config.toml
init_std_router = 0.0335
lr_router = 0.000318
n_kv_head = 10
norm_place = "pre"
init_std_qkv = 0.0271
optimizer = "adamw"
beta1 = 0.95
decay_shape = "linear"
batch_tokens = 65536
doc_mask = true
Below are experts of layer 6 (counted from 0) of a mixture-of-experts language model. Rows are named router (the router's row for the expert), up (a neuron's input weights, with its number) and show model dimensions 128-191. Each number is 128 + 24 x the weight over its row's rms, rounded and kept within 0 to 255.
Before each expert's rows: "gets" lists some tokens that make up at least twice as much of what it gets as of all text. This comes from a sample of Wikipedia text that the model never trained on. Tokens count by the router's weight.

# expert 12
gets: ".", ",", "\n\n", "\"", ", the", ", and"
router [113 144 147  78 139 122 133 147 119 124 114 110 118 127 189 133  86 166 117 130 185 132 129 130  93 112 130 139 134 103 155 135 126 116 141 127 114 122 123 128 159 147 114  98 129  73 107 112 107 143  94  86 108 123 121 142 109 182 136  73 138 126 101 108]
up0 [176 105 149 119 163  95 143 164 149 122 146 138  83 156 115 148  91 131 148 152 128 101 112 174 139 102 138 142 121 123 143 116 139 112 107 154 123 147 144 174 132 104 141 107 103 129 136 127 130  99 148 125 125 153 128 109 150 125 124 155 106 132 156 157]
up1 [151 134 110 137 133 138 125 123 149 118 134 108 128 132  98 131 101 139 135 108  90 120 119  82 125 161 133 155  90 132  81 136 135 119 129 110 169 128 131 110 163 145 185 113 176 142  96 129 183 127 151 156  76  87 136  82 168 136  73 133 138  99 148 165]
up2 [ 99 125 106 122 115 143 153 166 116 117 150 145 105 136 126 144 144 108 157 127 143 120 136 135 155 161 124 147 151 116 129 161 133 117 150 118 105 126 123 152  99 164 142  97 115 157 136 121 145  98  92 105 113 133 173 124 141 127 114 176 125 150 136 137]
up3 [128 115 100 121 105 125  94 166 155 174 122 184 106  66 137 120 141 120 110  95 155 106 152 123 155 116 142 101 150 132 135 133 145 112 135 165  80 121 122 162 145 104 137 162 129 149 131 128  72 127  97 114 118 105 121 155 136  98 115 116 114 131 139 143]
up4 [118 125 125 149 138 125 123 138 117 140 117 133 167 106 130  97 171 124 158 118 130 158 155 143 141 107  82 121 121  82 177 136 132  74 114 153  78 141 107 152 141 150 113 109 124 145 118 120 103 126 130 125 131 156 116 112 185 113 129 113 123 183 130 134]
up5 [149 113 133 136 101  89 122 126  88 114 113 149 178 136 114 122  83 165 139  95 137  92 144 109 141 108 116  88 171 150  94 152 154 159 161  95 100 145 124 146 100 124 107 133 115 123  79 201 143 135 163 135 148 113 123 163 111 106 118 154 149 155 102 127]
up6 [153 112  93 142 111 155  86 115 130 113 141 141 138 141 122  86 153 153 130 146 126 130 174 148 142 145 101 125 126 114 126 123 124 159 111 116 115 141 184 127  83 130 140 137 144 119 117 139 107 149 185 175 171 166  94 145 145 109 114 144  96 105 183 113]
up7 [156  99 133 166 127 182 149 139 124 146 120 157 118  95 102 105 147 137 104  91  74 126 154 116 115 136 163 123 118 137 131 162 166 116 151  99 105 163 107 134 128 112 134 141 107 187 116 111 146 130 155 101 143 121 131 140 162  96 159 162 101 143 138 122]
up8 [119 100 112 126 107 122  94 167 116 125 111 142  95 145 114 156 112 149 119 119  95 107 151 126 103 142 138 117 140 114 151 104 128 134 120 112 136 152 143  97 148 145 175 100 124 107 167 155 120 139 128 119 171 149 120 160 150 146  98 143 151 136 144 146]
up9 [125 137 151 145 134 128 111 133 151 128 192 128 113  93 147 132 118  78 126 115 116 143 125 134 130 102 148 103 117 136 141 137 145 153 201 104  70 122 133 114 113 129 165  91 171 158 157 121 149 114 144 120 150 143 107 177 137 107 128 160 116 116 121 117]
up10 [156 104 143 193  75 104 132 138 156 135 123 156 107  97 135 141  88 120 149 101 128 107  67 138 122 172 158 132  98 111 178 112 130 116 130  58 139 144 161 194 143 119 109 162 152 117 130 130 125 149 167 119 124  97  97 119 148  82 147 136 150 122 120 137]
up11 [154 114 168 103 108  86 105 113 140 132 117 134 129 114 112 112 111  75 102 118  73 160  98 116 145 139 101 140 136 155 100 131 148 131 137 123 142 133 134 159 143 115 181 151 130 125 165 108 132 106 138 149  94 111 153 134 155 124 130 155 169 126 156  87]
up12 [120 123 163 165 108  58 159 150 142  84 126 157  76 125 121 119 150  84 132 145 111 129  85  97 153 111 101 160 123 122 127  97 121 114  81 110 139 145 189 115 102 170  89 143 132 129 154 119 134 168  90 120 165 127 153 114  88 138 138 149 104 122 144 101]
up13 [122 127 101 137 136 139 125 111 158 129 124 130 115 141 126 138 139 106 140  96 108 134 113 133 134 135 124 134 119 117 125 123  95 160  91 131  84 134 129 159 112 106 152 151 125 184 125 176 122  61 162 148  72 122 105  94 127 114 107 128 146 126 158 126]
up14 [158 131 100 104 123 124 127 128 170 119 154 158 140  92  89 113 114 167 115 105 122 144 133  95 133 154 106 164 127 184  97 137 116 136 132 117 139 136  86 126 116 111 130 135 154 122  82 119 134 129 138 142 161 148  71 134 109 126 136 104 138 156 165 106]
up15 [105 100 131 158 109 117 112 116 153 152 150 145 105 121  96 147 124 118  97 144  79 144  73 120 131 133 120 106 128 155 145 127 130 126  97  92 141 183 142 117 144 144 110 106 135 155 108 138 174 144 139 120 148 102 123 123 111 137 135 156 120 101 134 153]
up16 [174 131 135 162 123 141 123 159  80 118 110 133 141 112 113 107 111 117 112 184 139 150 130 128 132 103 161 122  88 129 122 116 144  97 145 143 146 128 127 199 114 145 135 117 127 138 141 121 129 142 124 157 104 114  73 108 172 110 118 114  87 103 162 142]
up17 [111 103 138 165 123 121 113 127  96 140 163 126 137 145 101 136 105 151 145 137 126 105 137 154 120 138 137 116 138  90 115 111 130 141 120 144 146 148 123 121 156 112 159 135 124 132 162 152 136 153 145 147 159 146 157 135 105 136 106 143 122 115 135 148]
up18 [142 101 127 133 132 154 113 134 133 127 134 145 149 148 137 125 123 124 141 140 111 141 105 136 124 100 155 135 128 139 136 123  83 133 152 126 130 130 115 104 133 179 132  97 115 130 122 130 132 130 174 124 135  71  91 112 148  68 141  85 126 113 122 158]
up19 [124 101 107 126 135 121 125  85 130 116 151 127 156 146 111 137 115 131  97 116 127 154  99 134 107 138 129 122 129 155 104  85 128 129 162  86 118 143  87 129 125 152 124 112 145 142 108 156 117 102 107 165 146  99  69 136 157  62 130 139 160 126 136 133]
up20 [167  90 137  84  89 105 120 146 132  96 121 161 104 118 129  81 140 108 112  96 105 143 160 150 125 117 126 124 150 146 129 100 160 103 115 136 147 144 157 158 153 113 120 166 138 152 130 118 124 153 138 112 175 147 124 148 120  99 100 160 166  90 156 131]
up21 [107 143 129 120 109 114 112 114 137 122 112 132 128 134  99 116 130 133 148 200 130 143 166 119 152 134 100 128 101 120 139 134 146 120 108 153  80 157 104 153 129 137 141 109 141 174 128 128 128 146 138  54  84 128 143 114 103 139 144 142 100 153  98 121]
up22 [113 108 138 109 119 105 139 102  95 135 106 176 111 109 103 134 150 114 126 131  90 150 131 147 129  84 129 123  82 112 106 105 125 133 101  85 114 138 137 127 133 149 179 144 111 145 179 160 145 101 145 126 105 112  98 110 129 163 122 138  94 177  74 121]
up23 [152 127 138 146 115 170 109 173 145 130 152 126 120 123 144 112 140 134 134 114 100 119 107 131 100 125 139 149 133  94 153 169 137 117 143 115 153 160 112 108  79 156 112 113 159 138 146 199 107  61 187 140 135 104 150 111 142 124 135 143 121 124 137 117]
up24 [166  98 125 169 106 170 133 148 161 150 133 166 118 148 120  81 113 124 125 122 127 148 132 133 152 142 146  92 190 119 133 100 112 123 117 124  99 127 116 111 143 155 145 126 126 126 138 120 136 116 162  83 101 106 109 113 102 148  67 168  82 131 142 134]
up25 [107 113  56 133 150 150 139 164 132 124 118 116 156 150 142 122 135 103 120 138  99 203 169  75 136 124 134 132  98 121 125 156 144 186 107 143 122 140 162 142 123 133 137 138 123 122 111 143 147 118 155 133 111  98 138 154 133 162 102 136 131 106 105  87]
up26 [151 104  76 172 146 122  94 136 144 135 104 108 108 163 113 112 120 143 111  96 118  91 128 119 123 109 142 192 120 132 134 137 135 131 122 118 140 139 143 118 146 143 128 122 115 152 116 169  96 140 125 138 118 115 140  91 131 189 101 147 109 150 142 128]
up27 [105 128 140 119  97 168 108 122 142 112 156 145 181 116 127 131 102 116 102 137  99 122  97  70  76 101 148 135 151 122 140 124 134 176 104 101 114 110 125 123 113  91 122 116 109 130 153 130 122 139 180 107 121 179  78 141 107 170  76 134 116 133 149 135]
up28 [116 101 128 163 150 154 106 147 169  95  68 107 106 155  99  80 149 152 139  69 151 129 148 121 120 139 148 134 164 136 139 136 117 100 110 143 114 154 137 137 105 108 134 116 149 145 177 151 155 131 132 130 137 120 115 161 122 130 145 112 134 125 107 131]
up29 [136 136 115 151 122  67 102 128 128  91 142 107 108 118 135 145 113 106 140 111  94  84  90 133 114 158  95 180 125 142 118 120 201 156 112 136 135 131 113 127 127 120 152 132 146 131 146 123 151 119 101 134 108 156 149 112 103 133 133 126 179 139 111 175]
up30 [119 133  84 163 117 147  99 140 135 134 136  95 115 116 157 102 119  90 132 121 123 111 142 118 135 103 136 148  89  85 161  83  93 147 121 115 136 106 133 123 139 120 174 132  87  86 142 124 122 114 128 179 115 103 120 125 117 160 111 114 114 138 146 109]
up31 [125 118  77 165 144 145 107 160 143 110 124 132 128 138 131 118 118 143 127 146 152 139 142  80 133 125 133 192  89 111 129 132 194 125 144 159 111 119 144 145 122 140 101 133 151 134 158 107 133 110 120  97 142 119 112  98 168 140 116 134 122 122 112 163]
up32 [172 104 135 109  82 123 153  89 147 142 125 144 123 140 111 117 108 172  90 129 113 178 130 116 153 120 107 142 193 144 111 116  83  84 132  97 117 162 112 158 148 118 106 129 133 177 147 141 121 136 139 115  71 113 104 103 149 103 107 134 167 111 176 181]
up33 [156 125  86 157 120 116 100 106 137 115 125 159 110 157 143 106 124  85 147 131 143 148 153  89 117 131  97 138 133  72 141 137  97 120 116 144 125 162 103 161 116 125 121 161 148 140 176 157 100 118 124 143  93 132  95 120 129 140  82 137  95 120 159 138]
up34 [ 85 111 116  96 104 138 101 118 109 165 149 135 101 150 123 118 102 103  94  96 146 169 101 110 109 110 101 149 142 130 133 140  83 123 141 106 110 139 175 152 145  70 110 110 136 104 145 157 106 122 125 122 104 143 101  94 104 106 103 137 143 146 157  97]

# expert 5
gets: " | ", " ", "–", "\n", " (", ", "
router [144 137 110  83 124 165 127 146 138 149 158 169  98 144 138 173 155 146 162 124  88 134 119 101 152 153 140 119 138  88 139 112 101 115 153 126 103 137  91 109 115  80 138 121 130 165 150 121  78 147 154 106 149 161 136 152 137  88  82 107  87 128  97 153]
up0 [176 141  97 145 168 109 158 116  84 146 133  79  84 142  97 117 102  99 149  94 154 113 146 116 103 136 140 146 129 144 144 131 118 144  96 132 133 141 123 162 114 130 158 126 132 133 137  88 116  97 180 128 108 115 121 104 125 145 104 138 132 127 138 122]
up1 [140  84 148 125 119 124 137 147 147 115 138 136  99 127  80  75 130 164  99 134 123 109 169 119 143 107 127 135 134 121 183 148 196 165 170 159 152 140 132 107 108  89 113 116 112 119 126  88 153 131 113 155 134 149 119 131 118 101 150 113 191 167 106 117]
up2 [122 103 118 121 129 137 117 116 131 113 135 150 149 107 123 122 124 117 123 139 117 123 130 145 118 108 141 139 173 156  92 147 102 138  96 155 145 131 124  96 114 155 162 109 190 112 140 122 130 124 141 123 125 104 115 151 110 170 123 141 121 139 152 128]
up3 [157 102 112 167 101  99 119  99 102 131 126 135 145 140 153  78 101  99 125 129 111 120 178 112 135  47 149 150 125 154 160 164 106 137  93 100 118 150 140 112 138 165 118 122 142 148 128 137 106 113 166 149 114 122 116 127 143 118 135 145 163 124 134 105]
up4 [104 123 117 116 123 113 130  92  98 115 128 108 123 116 101 125 112 109 124 160 136 158 118 148 108 124  90 124 150 123 100  82 124 116 141 160 139 125 173 177 193 180 124 110 174 104 116 159 170 132 124 154 123  93 176 116 157 100 139 146 111 123 162 112]
up5 [183 113 116 110 136 105 142 120  97 111  74 110 138 127 128 102 111 137  93 139 128 165  74 163 125 158 133 100 116 155 111 110 109 124 127 135 128 156 146 189 154 125 118 154 138 120 119 109 127 140 159 142 136  67 128  66 117 134  95 156 165 130 159 119]
up6 [136 131 108 106 139 107 152  83  81 121 144 133 154 123 133 127 127 104 146 129 103 169 124 154 101 127 108 121 146 170 104 107 155 130 139 139 118  98 118 124 126 107 166 140  95 132 119 147 138 132  70 151  95 121 139 162 114 142 102 121 120 111 105 151]
up7 [159 104 101 118 129  99 148 157 154  84 134 131  88  99 162 120 121  84 117 124 113 158 114 105 131 159  98 169 141 159 125  68 107 184 141 150 128 118 143 131 130 110 105 127 146 132 130 115 111 122 105  92  89 129 146 120  97 134 128 139 130 143 152 147]
up8 [134 122 156 143  74  88 169 106 151 139 112  80 107 132 133 125 108 133 100 102 157 136 142 164 122  57 117 171 147 140 116 143 143 111  78 109 149 157 163 163 194 136 137 140 127 133 169 109 122 121 154 147 124 109  84 118 110 121 138 134 114 122 149 149]
up9 [161 135 103 123 184 140 134 123 153 115 153 128 136 108 104 139 113 148  79  98 113 164  85 145 150 139 124 123 115  80 121 174 154 149 107 119 117 162 142 134 167 150 163 105 133 119  63 123 127 161 123 133 118 126 119 112  92 118 131 127 188  98 123 162]
up10 [157 125 121 138  91 118 138 132 106 137  88 126  92 133 154 113 159 180 140 125 189 128 116 116 137 126 131 125 111 115 125 170 123 126 142 109 113 126 207 170 117 114 145 164 111 151  70 133 115 133 109 114 131  62 105 138 112 110 139 122 125 112 106 122]
up11 [140 137  92 173 130 140 103 174 166  98 146 104  92 180 121 112 104 129 169 151 116 126 141 160 121 116 131 154 127 124 189 120 177 116 157 111 126 139 102 124 148 189 113  93 129 137 126 162 141 147 127 131  99 103  91 122 130 104 124 146 182 107 142 105]
up12 [133 104 118  88 128  97 141 117 153 125 124 108 146 135 101 106 134 167 118 199 145  86 127 152  97 107 122 127 116 117 169 161 162 131 115 195 128 148 140 128 105 135 151 109 126 112 118 115 104  72  67 119 132 152 117 103 100 151 158 124 136 136 132 149]
up13 [108  87 150 105 162 121  94 137 106 134 134 126 151 121 101 103 129 109 124 147 131 138 137 128 125  70 143 153 133 106 128 195  76 111 116 131 144 159 122 136 103 114 132 135 133 104 138 124 123 120 115 130 131 129 154 102 132 124 103 141 148 113 143 117]
up14 [122  99 126 138 154 122 132 135 112  94 135  84 115 143 142 111 107 131 107 145 152 113 151 145 125 117 129 131 108 124 148 115 117  63 126 109 117 129 116 145 126 150 134 104 112 141 105 110 120 132 171 244 109 120 123 120 121 120 147 117 113  80 134 118]
up15 [136 120 111 164 145 122 135 156 153 139 162 127 143 104 124 113 152 151 175 163  98 179 121 120 109 140 153 100 119 163 143 178 133 145 108 114 137 130 133 118 113 149 139  94 112 135 146 159 115 150 141 148  96 115 120 121  94 127 134 130 129 130 175  88]
up16 [138 126 161 134  88 127 144  95 166 101 132 159 106 103 125 137 141 161 123 138 166 106 139  92  72 132 129 173 117 137 160 133 124 127 112 125 138 145 151 136 179 101 149  78 134 124 129 119 113  99 112  94 129 130 147 147 135 130 137 113 147 113 125 140]
up17 [117  99 157 153  83 151 130 147 126 105 158 123 108 122 136 138 111 106  94  96 156 110 130 131 142 105 155 166 159 113 134 126 105 120 104 134 130 130 131 162 119 107 160 103 161 144 173 102 131 116 147  94 120  98 138 107 114 141 128 122 147 121 149 152]
up18 [123 107 142 145 142 123 127 120 104  82 133 155 111 106 132  98 175 126 150 137 143 106 107 137 109 140  97 142 150 113  88 140 143 152 115 150 122 133 144 181 163 118 137 127  82 107 167 100 148 136 153 103 134 138 140 106 160 142  83 151 125 126 169 123]
up19 [156 127 146 165 147 105 160 141 110 111 120 142  95 117  84 140 118 131 136 159 141 145 123  79 112  97 132  77 131 107 146 113 170 125 152 110 123 110 145 137 133 136 145 105 100 125 116 128 129 124 130 111 110  94 116 140 142  95 140  96 162 106 133 118]
up20 [157 116 104 134 147 148 161 141 124 144 122 155 107  78  86 117 109 148  89 126 119 157 152  85 126 120 135 125 127 107 162 131 146 151 181 137  91 137 154 145 184 150 154 144 100 163  64 136 126 131 102  71 127  91 104 144 140 101 147 121 132 115 118 131]
up21 [152 109 108 167 100 109 137 123  93 131 107 137 113 108 115 148 119 130 157 136 170  86 102  93 105  85 159 160 171 108 160 145 136 102 122  94  84 167 128 157 137 131 114 121 128 126 132 127 116 102 133 123 119 117  83 115 141 119  97 101 103  89 129 157]
up22 [169 105  90  95 101 142 159 144  96  83 142 164 130 106 121 101 129 113 182 113 130 152 126 182  89 120  96 101 122 104 112 107 131 150 145 135 136 122 119 140 156 141 155 155 162 122 124 114 121 136 111 103 148 112 116 174 112 130 108 168 142 118 125 158]
up23 [122 105  78 138 133 109 190  80 102 111  90 167 125 149  97 111 129 128 136 126 105 129 144 132 130 141 126 127 148 191 116 119 112 138 131 102 103 149 118 167 109 120  88 167 121 157 114 112 179 119 153 172 139 118 123 162 142 143 120 176  87 126 160 112]
up24 [118 150 105 122 124 120 110 144 146 143 152 116 163 113  88 132 150 151 103 158 146 120 137 137 152 138 117 144 121 121 107 149 150 111 143 115 148 124 125 112 112  83  82  80 145 184 165 119 148 169 162 101 102  88 131 142 103 131 128  92 123 161 129 142]
up25 [143 103 160 113 134 154 104 132 130  96  85 128 114 118 129 102 101 117 140 140 112 180 103 186 144 121  94 114 113 110 107  98 143 128  99 148 145 144 151 133 108 120 100  94 189 138 135 127 132 142 169 165 104  83 102 113 129 132 137 147 148 163 143  96]
up26 [106 110 141 144 105 125 130 134 127 104 139 153 122 136 143 123 138 125 116 158 123 118 153 190 122 141  93 153 136 146  96 172 121 124 137 155 123 125 100 114 105 156 180 166 128  96 124 100 122  93 105 108 127 124 168 150 130 136 176 143 173 124 155 125]
up27 [118 134 155 169  85 115 103  92 157 134 139 151 120 154 101 109 122 147 147 159  87 111 133  77 135 101 131 129 129 142 153 156 115 138  91 135 129 126 137 127 142 120 123 112 118 124 175 134 167 106 155 128 100 141 114  85 105 171 120 118 110 121 142 110]
up28 [ 95 111 123 110 145 100  81 152 104 142 123 128 131 119 136 126 150 117 117  88 163 116 130 122 132 111 119 127 158 108 155 104  91  89 136 130 133 157 137 151 102 102 128 180 157 160 113 115 100 130 164 167 117 146 141  59  92 154 127 131 130 162 130 127]
up29 [162 151 122 138 144 120 121 124 124 101 173 137 167 153 116 131 115 137 158 144 140 127 153  91  85 116 156 189 169 156 121 132 113 146 113 170  91 129 132 150 120 105 110 122 161 158 130 132 125 120  84 122 118 142 128 156 112 169 144 132 127 102 140 145]
up30 [121  85 114 127 141 134 128 146 104 159 135 106 135 112 116 105 119 156 133 149 185 176 142 114 110  61 144 120 150 128  96 172 128 155 112 145 115 133 140 171 126 154 117 105 133 160 111 162 138  94 141 137 117 122  49 143 161 157  52 116 140 114 115 151]
up31 [165 132 111 133 114  84 132 115 137 105  94  99 135 122 154 115 102 135 124 135 124 181 154 138 134 133  75 114  54 159 136 110 155 140 162 122 152 148 148 166 155 179 122 169 135 102 125 125 139 136 127 136 116  93 135  88 168 151 127 138 124 121 136  88]
up32 [134 129  81 126  84 128 141 124 121 151 211 135 144 143 143 100 119 141 126 105 114 100 172  97 132  95 129 147 127 171 115 172 101 120  94 104 122 128 128 139 139 115 121 166 130 147 118 140 107 107  84 120 141 100 142 143 131 149 166 115 134 131 121 142]
up33 [163  79 127 124  83 106 143  92  91 116 137 140 120 122 159 105 121 143 122 158 120 129 154 139  87 100 134 113  95 130  96 125 128 140 153 132 168 123 161 119 147 163 133 161 109 107 141 119 122 108 135 139 129 131 141 154 101 169 114 177 119 141 101 101]
up34 [136 103 130 134 120 101 132 145 133  86 140 139 115 143  89 111 106  93 129 178 164 108  88 161 122 128 112 108 149 100 146 122 133 155  99 154 128 131 146 135 158 106 177 115 155 129 115 156 144 150 105 115 140 122 128 134 131 162  94 152 151 176 137 161]

# expert 19
gets: "1", "2", "om", "0", "3", "4"
router [140 111 148  74 133 170 156 167 130 133 152 158 152 125 155 136 114 182 122  79 163 151 131 137 138 131 126 130 118 116 107 129 103 127 119  97 153 131 114 134 130 157 126  82  86 138 138 103 139  99 121 141 122 137 114 103 112 116 103 115 101  90 125  81]
up0 [119 122 149 165 202 136 151 163 130 123  95 130 139 127 108  94 144 134 132 111 118 130 101 122 156 121 114 149 111 116 129 133 109 106  82 169 138 155 151 120 146 124  93  98 118 108 122 136 168 117 133  91 154 137 131 170 128 100 137 125  95 125 119 144]
up1 [140 105 105 126 111  96 120 133  99 117 120 160 122 125 118  99 136 146  82 118  79 143  42 115 135 142 112 184 153  98 107 128 179 161 165 124  93 141 166 137 134 115 126 148 165 184 134 117 157 117 104 132 111  84 138 108 148 113 144 179 180 176 169 132]
up2 [ 96  96 124 120 147 134 127  95 130 124 144 141 137 114 144 140 153 150  84  96 147 116 196  79 123 104 170 149 143 108  84 170 117 129 141 110 117 120 148 132 113 176  94 120 173 134 184 170 109 134 150  94 116 125 136 111 186 127 182 116 142 141 148 132]
up3 [128  77 108 153  99 123 124 135 131 137 158 130 145 122 154  93 195 148 116 111 138 109 126 110 124 129 120 142 146 115  92 143 127 152 151 118 104 157 121 188 154 110 128 105 112 167 100 165 134 139 128 146 118 127 121 146 162 132 102 129 142 162 173 169]
up4 [112 116 119 144 127 102 139 137 132 104 107 116 143 150 122  92  99 145 147 134 122 147 160 138  87 121 102 163 155  80 153 141 118 105 111 168 121 141 120 122 134 100 139 110 137 129 124 132 148 126 113 103 155 104 134 141  90 132 126 115 134 137 112 157]
up5 [147  94 154 135 143 130 102 135 154 130 115 144 138 109 114  68  98  96 108 159 102 139  82  71 114 131  80 123 140  81 124 115 112 134 108 163 177 137 107 147 137 123  85  94 108 173 118 133 121 153  60 110  93 146 116 127 141 192 120 140 132 141 138 124]
up6 [113 104  87 129 126 146 108  81 171 106 127 130 126 114 115 129 140 119 108 139  59 148 148 111 112 143  92 172 133 161 126 138 154 157 162 106 113 132 100 151 140 142  94 152 115 145 114 125 117 112 119 147 137 120 131  98 136 179 130 144 142 116 102 111]
up7 [154 139 133 129 104  44  85  69 108 152 121 156 143  79 125 100 125 110 137 153 140 119 118 100 125  80 122 117 143 119 128 158  86 119 134 121 149 155 150 112 107 173 124 103 132 139 173 145 127 101 150 156 161  59 140 147 148 103 110 140 150 163 120 109]
up8 [123 124 120 170 124  90  91  87 156 146 135  80 117 157 126 173 143 138 168 106  65 126 121 129 116 124 156 136 114 121 124 120 138 152  96 133  94 139 163 127 123 145 119 103 150 149 167 141 169  75 106 114 176 124 129 140  81 156 117 157  80 143 144 119]
up9 [150 116 126 138 128 137 135 148 134 135 119 152  93 174 124  81 131 137 109 115 110 114 140 150 115 162 144 175 113 134 104 156 191 119 117 174 100 159 131 149 131 132  96 150 171 122 157 130 147 121 139 171 158 132 124 156 112  91 148 113 112 148 178 136]
up10 [129 104 118 121 121 178 138 109 121 104 151 111 165 116 111 126 175 139 194 196 136 146 107 176  78  84 127 120 127 126 133 133 176 115 120 143 122 130 106 166 180 104 155 150 121 169 188 102 140 145 111 151 134 137 158 175 119 182  79 133 121  98 152 134]
up11 [ 89 101 144 147 104  88 120 144 125 102 131 143  66 173  80 122 135 139 130 125 100 132 109 141 166 157 119 139 146 101 143 126 152 135 110 140 128 163 103 126  80 117 126 115 156 139 107 121 125 157 127  89 142 125 151 147 143 116 137 129 138 150  89 166]
up12 [115 141 122 117 134 144 108 159  86 112 102 137 130 125 143 108 153 162 173 180 134 140 156 147 134  97 147 145 137 107 124 136 142 150 202 133 144 131 116 122  87 111 155 159 118 115 154 147  98 126 137 106  91 123 120 118 150 118 118 124 134 152  63  77]
up13 [134 106 116 114 136 148 131 127 131 103 170 137  98 153 101 171 140 143 103 156  80 128  97 111  87 115 128 152 139 140 186 108 124 120 139 128 133 139 128 110 103 144 149 130 134 130  82 119 135 142 123 141 177 131 105 125 166  97  89 129 170 116 166 155]
up14 [107 119 142 131 142 123 117  85 138 113 126 147 138 167  69 148 123 112 125  89 115 134 135 116 128 104 101  93 127 148 139 153  71 111 128 166 126 139 151 107 151 126 148 135 132 156 101 135 175 127 128 132 199 142 167 142 113 158 134 152 118 129 158 155]
up15 [121  95 149 147 112  69 121 156 143 115 108 146 100 162  83 101 110 133 110 145  52 113 130 130 137  75 100 136 118 167 103 143 155 127 148 118 132 148 137 131 150 139 133 144 104 129 142 150 132 137 166 117 145 125 111  97 108 149 138 176 122 150 134 125]
up16 [120 116 129 156 146 123 102 189 155 180 130 113  66 143 118 102 104  93 134 116 102 127 105 122 137 110  88 135 129 117 143 124 141  97 144 187 116 154 118  82 107  94  96 116 126 125  87 160 142 115 132 159 114 117 167 101 117 155 141  87 136 108 131 140]
up17 [163 129  83 137 101 115  91 111 145 134 153 129  81 129 122 153 130 132 174 114 105 131 104 105  95 140 155 133 118 142 144 134 144 122 110 152 147 133 184 138  89 112 151 111 155 140 164 134 131 120 129  95 135 110 150 175 113 150 107 132 119 115 153 158]
up18 [108 130 118 139 165 130 133 116 159 143 134 143 141 142  94 123  95 117 118 112 110 142 138 143 124 135 103 130 111 126 104 113 156 129  92 147 135 111 161 136 111  99 126 106 151 155 107 128 165 140 125 147 157 120 164 137 154 134 142 120 120 206 151 155]
up19 [162  92 148 135 145 149 160 150 107 126  99 114 167 127  80 103 141 144 153 135  84 113 158 134 162 116 157 147 121  88 129 161 148 120 144 126 136 156 110 140 119 141  99 103 130 131 158 141 140 182 196 140 102 118  65 177 136 143 112 129 107 126 134 141]
up20 [112  96 127 125 154  57 120 176 148 120 106 119 174 136 125 113 118 146 138 112 136  96 201 136 123 120 103 130 129  92 130 111 124 171 121 161 108 187 116 145 115 118 141  95 124 140 145 150 116 119 179 129 166 125 110 170 125 116 134 105 143 135  77 166]
up21 [169 121 121 122 139 138 116 146 138 145 109 104 160 152 166 105 130 108 115 149 142 150 129 129 143 137 100 120 112 109 132 144 112 121 115 138 144 137 141 126 152 172 131 142 108 162 172 124  79 117 120 114 104  91 141 112 165 153 120 151 132 145 155 132]
up22 [125 117 125 137 115 170 122 124 130 109 148 142 153 146 145 117 146 170 127 144 122 135 134 144  97  76 123 151 102 164 134 140 144 114  95 130 136 155 118 136 104 122 111 163 154 166 103 154 120 140 152 136 129  87 128 125 151 111 130  73 159 114 130 186]
up23 [136 102  64 184 144 136  99 119 136 124 136 133 126 148 124 153  97 130 165 136 140 112  96 138 173 159 132 149 112 101 165 135  66 138  93 182 106 133 172 149 111 107 167 119 148 130 119 129 148  81  95 124 131 101 106 148 121 132 143 110 119 160 125 143]
up24 [162 104 115 165 122 107  87 122 104 134 109 102 102 143  87 138 128 111  94 167 128 167 136 129 142 120 109 103 153 138 119 116 139 142 170 154 104 133 136 118 107 118 120 102 140 122 118 183 139 121 148 145 134 109 125 116 159 121 108 126 133 137 120 144]
up25 [ 95 124 110 140 171 134 110 119 114 143 127 111 137 133 105 103  94 148 139 148  82 126 162 133 117  72 121 133 142 105 153 113 138 151 122 123  93 115  97 132 129 137 126 113 146 146 138 128 115 132 162 128 122 128 120 140 118 168 119 118  99 172 126 133]
up26 [114 108 157 125 105 169 128 130 110 135 113 154 110 126 165 118 185 137 134 127 119 113  98 142  95 125 168 135 143 150 140 108 118 111 130 126 102 138 143 104  98 111 129 107 192 145 189 134 135 141 105 138  93 141 151 128 143 178 126 149 114 122 142 152]
up27 [100 124 128 166 142 146  95 141 131 125 120 148 105 116 140 133 154 139 121 133 122 165 102 116 131 131 119 154 127 104 144 105 105 142 120 194 142 144 152 164 152 179 151 134 112 114 133 102 129 117 120 150 163 118 148 160 135 138 125  90 141 116  73 161]
up28 [128 103 115 146 127 109 129 103  96 153 134  69 106 144 123 138 117 124 134 109  52 160 131  92 112 148 145 170 101  93  95 104 148 141 155 128 131 134 117 146  95 117 125 122 138 153  95 128 127 134 128 145 133 154 121 125  83  89 119 138 114 149 113 174]
up29 [ 98 111  93 139 147 122  91 184 158 150 143  95  94 158 122 124 132 161 157 150 130  91  66 144 136 105 120 141 123 113 165 131 154 136 110 120 150 161 146 122 110 164  72 108 142  82 112 155 102 118 132 115 112 131 145 117 113 140  89  99 156 154 116 154]
up30 [109 111 112 154  88 106 147  96 172 135 118 181  77 105 116 123 116 105 134 165 129 120 135 115 131 131 144 144 135 120 109 114 127 121  96  95  99 134 128 132  87 108 153 141 150  96 136 126 149 137 134  78 161 118 163 126 114 127 124  90 103 130 127 132]
up31 [110 109  88 153 140 148  78 147 115 104 149 107 109 120 122 106  94  83 150 124 100 126 141 127 125 157 165 143 130 123 158 134 120 118  90 116  99 163 156 127  77 138 114 126 151 133 124 142 107 122 141 124 127 105 136 139 166 134  87 132 139 108 103 158]
up32 [ 87  97 113 140 145 112  94 108 144 148 130 110 113 126 115 136  73 100 119 128 116 127 140 120 143 111 153 124 114 107 121 140 153 132 121 118 131 139 141 127 142 132  99  99 118 143 173 135 143 151 138 140 155 133 124 180  81 174 128 147  88 103  81 133]
up33 [127 138 120 136 140 129 125 132 112 139 115 177 170 142 121 120 155 132 148 112 107 124 142 102 128 152 132 111 102 117 133 124 115 139 127 153 101 150 140 140  82 129 166 172 149 172 132 150 144 122 128  98 115 122 128 118 148 131 113 104 158 134 143  99]
up34 [190 124 129 146 114 139  97 104 136 167 135 126 151 137 140  96 157 145  92 131 144 160 110  69 156 114 118 107 199  93 102 197  98 106 111 122  99 133 135 116 115 146 128 139 148 153 139 189  76 120 153 165 166  49 157 120  97 135 122 106 136 142 125 125]